{"experts_per_token": 1, "d_expert": 64, "norm_place": "pre", "positions": "rope", "attn_scale": 0.125, "init_std_up": 0.0483, "weight_decay": 0.016, "schedule": "wsd", "final_lr_fraction": 0.0}
Below are experts of layer 3 (counted from 0) of a mixture-of-experts language model. Rows are named router (the router's row for the expert) and show model dimensions 0-95. Each number is 500 + 40 x the weight over its row's rms, rounded and kept within 0 to 999. Numbers have three digits each.
Before each expert's rows: a language model's description of what the expert responds to. This comes from a sample of Wikipedia text that the model never trained on.

# expert 10
Leading digits in numbers. First digits 1–3 starting a number, especially minutes in coordinates like 39°24′, plus days, years and table figures.
router:432533474487534464432503472506448506483456458567472529513473563490519495451492519457524522529462457461464541587439497596472442541452467513508522486469478413458494520549556471482443519518523507506597465440512520517503520474462527458558470543466509555429499541496487516516500530583555431490

# expert 31
Name-start syllables. Opening syllables of proper names, often capitalized like T, John, An, Mar, Le, and the fragment ast, in lists and sports tables.
router:491519407487510560461531527579451437486454519574452574458511472508465532416463435488575496563498490492485481530574526520502443528500544477507510506409506454450530494560481500514504466490508472538536484471411531503562481527536519463459560525409488533468496521558508549486467497498539500500

# expert 30
Vowel-plus-p fragments. Two-letter pieces such as op, ap, ip, up inside foreign names like Dopfer, Dugopolje, the digit 1 starting numbers, and non-Latin script bytes.
router:488486442543508546465556469530445422512475551487453464469527559507487479428460494454536475511521507489462480609455450492530498517445521453478571518489472481405494523571522508492526542537528471459499508466467587501496483494449527467444432529467446528445449561497533506408484531551507517515

# expert 16
Capital letter starts. Single capital letters beginning a name, title or line, often after a bracket, quote or line break, like James, Laxman, NRHP.
router:477563477458424555457507567573461516495478451508495518499476555591471507442550471462492486507516450552460517492533529583491452549538549495522514447427556454551501494461494495480530472534440501516550439435506476450469483496550499509424516529547458471436456470566499540485480542560507468475

# expert 27
Spaces before numbers. A lone space token after a pipe, semicolon or comma, right before a number in tables and date lists.
router:434464524540509471452522478491479398495531481565503498474448501558515509490496419500450460514444505552542479506481495595451459520496564460523544446449467420508536531499541481506454642514571514501507476487516539489521581537483535562518533503573488468457503483502554497489497507532493461489

# expert 1
Short mid-word fragments. Short vowel-initial pieces inside names and longer words, such as im-ag-inable, Curt-is, arr-an-ged, plus capitalized starts like Ed-ge.
router:505478425531541497459536471508543392467477519511526524376466501523440459492478468522523436492488465547462545519524482516449447553453551463476537539436457441477561566567512511536530505502543557492495484493500487486530485502547459543485542507482469525525471493453468452492520502631541516523

# expert 12
Past auxiliaries in biographies. Verbs was, were, been, had after a subject in biographical text, plus val in Chevalier and infobox labels like Directed.
router:497530439544516556487531539524499378513515463584496505461560471597447442481440446433514494525502505530497538527511557511481516505551520460526489463413525472491564554520483497484438498537475517552510454480466511522535481553499455446406492497437528457533533493537464491487488500532570548484

# expert 6
Capitalized proper-name words. Capitalized words inside proper names and dates, such as March, World, American, Air, League, plus the piece ass in ambassadors, grass.
router:498398456492516503510519532546473513556525472491382577478463566589502438510540472555533451503496524528512471503512530473461448498533532431467496512463454477519482472556516451469552515564535494479574517494426543492456514508446451472491556527448464496449541553451474529503472502533565521514

# expert 23
Word-initial lowercase pieces. Opening pieces of lowercase words after the, a, and, such as r-ushed, r-hino, m-alt, cal-iphs, wh-oleness.
router:506439484503543521423511442464474486611443531566487548443541486526477447475514455445490495555479445463455543569506513490508544542509564427534528443439509476527482504520524516510564496501504507464557414450529496443459503568475571529546430481500448537508526489462502518475509492518557526477

# expert 13
Table pipes, -e endings. Table cell pipes starting new rows, and word-final pieces ending in e, such as Ligue, Chuckie, que, canoe.
router:518440484497499557456479524503482507526511542519500482504510508546497454441537481412525434483543461586460540545518445526509482555478474496491565524426509514501583489546461491493502496528468441543544480514413578514552525479539488553480556487437500518518532451514581448523515557513572552422

# expert 7
Table symbols and spacing. Spaces, plus and minus signs, slashes and commas inside numbers in sports and election tables, plus the fragment it in names like Vitale.
router:484520374522509514420505470511470506561534514603501514496515509544473462473434452425577457540498496483494523575545514554495521512507582473542523438497464466488554467550496440484581504541438484476538467541464582513533510491448527536470452498476553524476503507466535505522472505536526466514

# expert 29
Word-start and topic nouns. First pieces and nouns like d-uel, arch-ives, ant-iquity, and place or topic nouns such as station, song, music, school, -ville.
router:489494466509517554434513482491559522483476505544479532449524505546483399439457427468566453558491466475547439489548523489478489586516479454511495474536404428502479487495466505504543513539508553474584403522522546446442506521484509563556528557465491531531509470552449502508470494472473483529

# expert 2
Gen- word starts, separators. Capitalized or lowercase word-initial pieces like Gen, gen, Ge, Ivan, Niger, plus table pipes, hyphens, parentheses and paragraph breaks.
router:525498389466538580395541546548478479528494469539434514442513486581487470460500463458573484522496514488451531539520485532513475540476556455546520517446418405461560538524531484469518494536457520508557477469495562467497473495527521470515473525433468489464482485552463516449474498530508452460

# expert 24
Closing punctuation marks. Closing quotes, parentheses, commas, dashes and braces that end a title, name or aside, often in tables, such as Rosenblum", (2015),.
router:509542433500559558446474532568481398548497429536466524420463511520489514526513506451425543524504530470454520525575496498448465503455511504490491433475521493463508496494472492581503529535569547493496484444440519526533512564532501459467474474428521449431529562480512483444497549552500436520

# expert 5
Mid-word consonant pieces. Single-letter or short pieces inside foreign or uncommon names after a first letter, such as K-r-ishna, Guer-r-ero, By-z-antine, Sefer-ov-ic.
router:465456442513533534437500502525552397499482482544508542458537478447449431465495427467524492487492429534526445488466499504443500552492589486511476452456448544481534493486492524527532519543548439512517414444514545517475475524476509507543467549524428533426472478540504431534472535519579513460

# expert 28
Past tense and participles. Verb endings -ed, -ing, -ated and whole verbs like made, used, released, often after was or he, e.g. interrupted, married.
router:507532425573487524433516535464529426492464476535511493501481498535429412473465442460475503548418527486479553522497540486519428515482484505515523417546467462470554583497480456495472499517468488502478486512419537491511479526436439512500552470466511449521490531525552512500448603491540538425

# expert 19
Articles and pronouns. Articles and pronouns like the, The, he, his, it, which and possessive 's in narrative and biographical prose.
router:513507542540506457511465571479505495576510457572432604464429493521510474450497511475470513561505499493509480510543505490504547494548547496524489494399488495541569546503564487559544511519479547492560502479460494444514519594554462499536505614551531430473520457533470470493472543511481526486

# expert 20
Headings and -ic/-al pieces. Section heading markers == and ===, table pipes and line ends, word-final pieces like -ic, -al, and title words National, State.
router:490526398526546537470501447532437500554499466542484521403491488494461443502437515507512474550551479526494576544502509546466507500503578468550462461474479494438481516495518472568497528571457420462485479494464563562536513545463472521436465511444536513434470480523448492510460521570570508493

# expert 21
Year digits in tables. Middle digits of years after 19 or 20, such as 1987, 2017, and table pipes in election and squad tables; also pl in simplicity.
router:499477347512545581413499487543474461534470449566449564453526507574448455449445437436560487552496517507460504547559509531517492531489552463513539480459417443481549516550511508509551511533471502493535472479469538473518496551491484492473498512434515520471489526511481510478485502528544501478

# expert 18
Articles and numerals. Articles and counting words before a noun, such as a, an, first, two, one, other, most, as in rest for two weeks.
router:528520487489471550483506508490486496541420519562425579524456512582438463514493524498491501601450476513515561560540432513472506509515473528485561530491460466490503503491466433489539570492551488470515506456499574454453556540536457596417447490457493496542542562529494530504480484515553486464

# expert 0
Commas, digits, table pipes. Commas after dates or places, the preposition in, digits inside numbers, and table pipes, plus the word piece pl in simplicity, simplify.
router:492472360518535589397507486550481469528469458560433557460515497585457449441450447445563478549495517512466515553557511515503481525486561465516547484460416457491550508538504502499545521514471508497533463467466555478508498552492479499485507500428508525477486537523478512465474517531548487476

# expert 11
Word-completing suffix pieces. Second or final pieces of words, such as t-issue, s-ulf, accept-ance, and taxonomy or astronomy words such as family, species, -idae, MPC.
router:494498480517540467432544489477523522552477480457456555472517546596529514528498463464527473523514507541496523549534465448556413522440516470517591479512423507481525471567519462568577512466531484477490495512417538469421521544469479470537485483434493509535480561470470493446463518512603480481

# expert 22
Consonant word onsets. Word-initial consonant pieces such as C, G, W, St, Ch, st starting lowercase words or names, like st-amps, w-ings, G-resham.
router:499475425493501568443459534486466495453528451607474548475475509495431497467504438466538465593497516489489444482497482489491471589500516480574461454438449481529546495549462511482517479528461509473534455455433482481491493453520513468514494525484535537517514545595464516389525509561514456531

# expert 26
Digits in numbers. Single digits inside longer numbers, especially the final digit of years, coordinates, vote counts and citations, such as 197-0, 79.91694-4.
router:435509468469436434424521556529524504537440476538508532492540517494480420453484491452545478556455489525502480529525507524543441491518462516511485519492457393479470535473536483628519506458514522565539455447480468550489518525516489544457490515468507471501498505511557513451413507599541447484

# expert 17
Conjunctions and adverb endings. The word and, adverbs like also, not, then, now, the endings -ly, -ally, and word middles such as r-ush-ing, Cent-ury.
router:495495350535536570402516473521491478518488439554428565456526495582439458425469457436558478534492524480466536554538498535539489519483569437508540472472412453492521509545499508515513522518498540518532461479446554481522480550519479499470507490440523526478522528513476508495502518513533492474

# expert 8
Periods and colons. Sentence-ending periods, decimal points in table figures such as +5.2, initials such as John W., and list colons such as Cup: 2003.
router:458490437552557494498521555483490502526541448514475551412548520496529494503453530442542499519487518493476552492489422617434499511535500506487496418543535456504560483456489486536526581495468541545493475497482544537448595486556536500547465590564484463495544500548522458493495518547521529519

# expert 25
Zeros and nines in numbers. Middle digits 0 and 9 inside years and figures, like 2-0-01 and 1-9-89, plus words such as rep and hundred.
router:426441453494524497476535457510451470517528464537484519492508615491511510514561502531449530502455481498490525583479522485430480502520468459554490525439468502550487502546474514471502533482524555516572415469459507427535506490561509481433444546449467553540461548591475529511452527564455542482

# expert 9
Prepositions and such. Prepositions, that and such right after verbs or nouns in running prose, such as named in, due to, players such as.
router:480484436565525491430549400496467467548461482520451522461423496524533462458507411532512528586471518490450464602563478495480551505461550523534586504519472463484473551535507467478480516444495540467532507455493541515503550516510455519532524508498539539532448498464474489509440477532482514404

# expert 15
Conjunctions and time nouns. Clause links and time nouns in narrative prose, such as but, after, when, where, years, season, career, plus sit in situate.
router:505477438526481480495480438489471458476453488517397583467523583517439472535441459512552432575500550497426569525558528494502521538481524497528536491522451523507576534507529451487501564466531487441546482474508572527485502511547532553450532531495545536513451478496568555471530529506541540470

# expert 4
Plural and -s endings. Word-final suffix pieces, mostly plural or verb -s endings like -s, -ers, -ings, -ions, in celebrities, Trustees, screenings, gets.
router:489486405442479566413474521501489481498460461556451556488546534541433479482448469432558493503482503516479440535535466528527479526520565435494602405507451514512559503551563482509519502531501472572513455472447585535481485542476533492482542475456509457467506504514481475478477518486566515512

# expert 14
Capital letters and abbreviations. Single capital letters and initialisms like A, E, I, U, U.S., UFC, the piece -ies in names, and information after Personal.
router:470513433524473574475517529575471532487491496522458577526511528515472511489483502471522499488532488490436463509565550597562421519524597440560606538444495476483519506574467493516453489498454490526571501505461541537534467537463498524489467545435505466502452493517495457510460486573547510464

# expert 3
Consonant fragments in names. Short consonant pieces inside foreign names and words, such as f in Hessischer Rundfunk, b in Brabham, plus is and or.
router:488535442461529502489499438559546468509571529511522551455527495497464493429461429427540445507537530487507483506550529484498446607556544400505503535433511505485463467521509545572504480484493523513512443434496472491500496502457543462413454529460541486526483507542481470394496539536512495536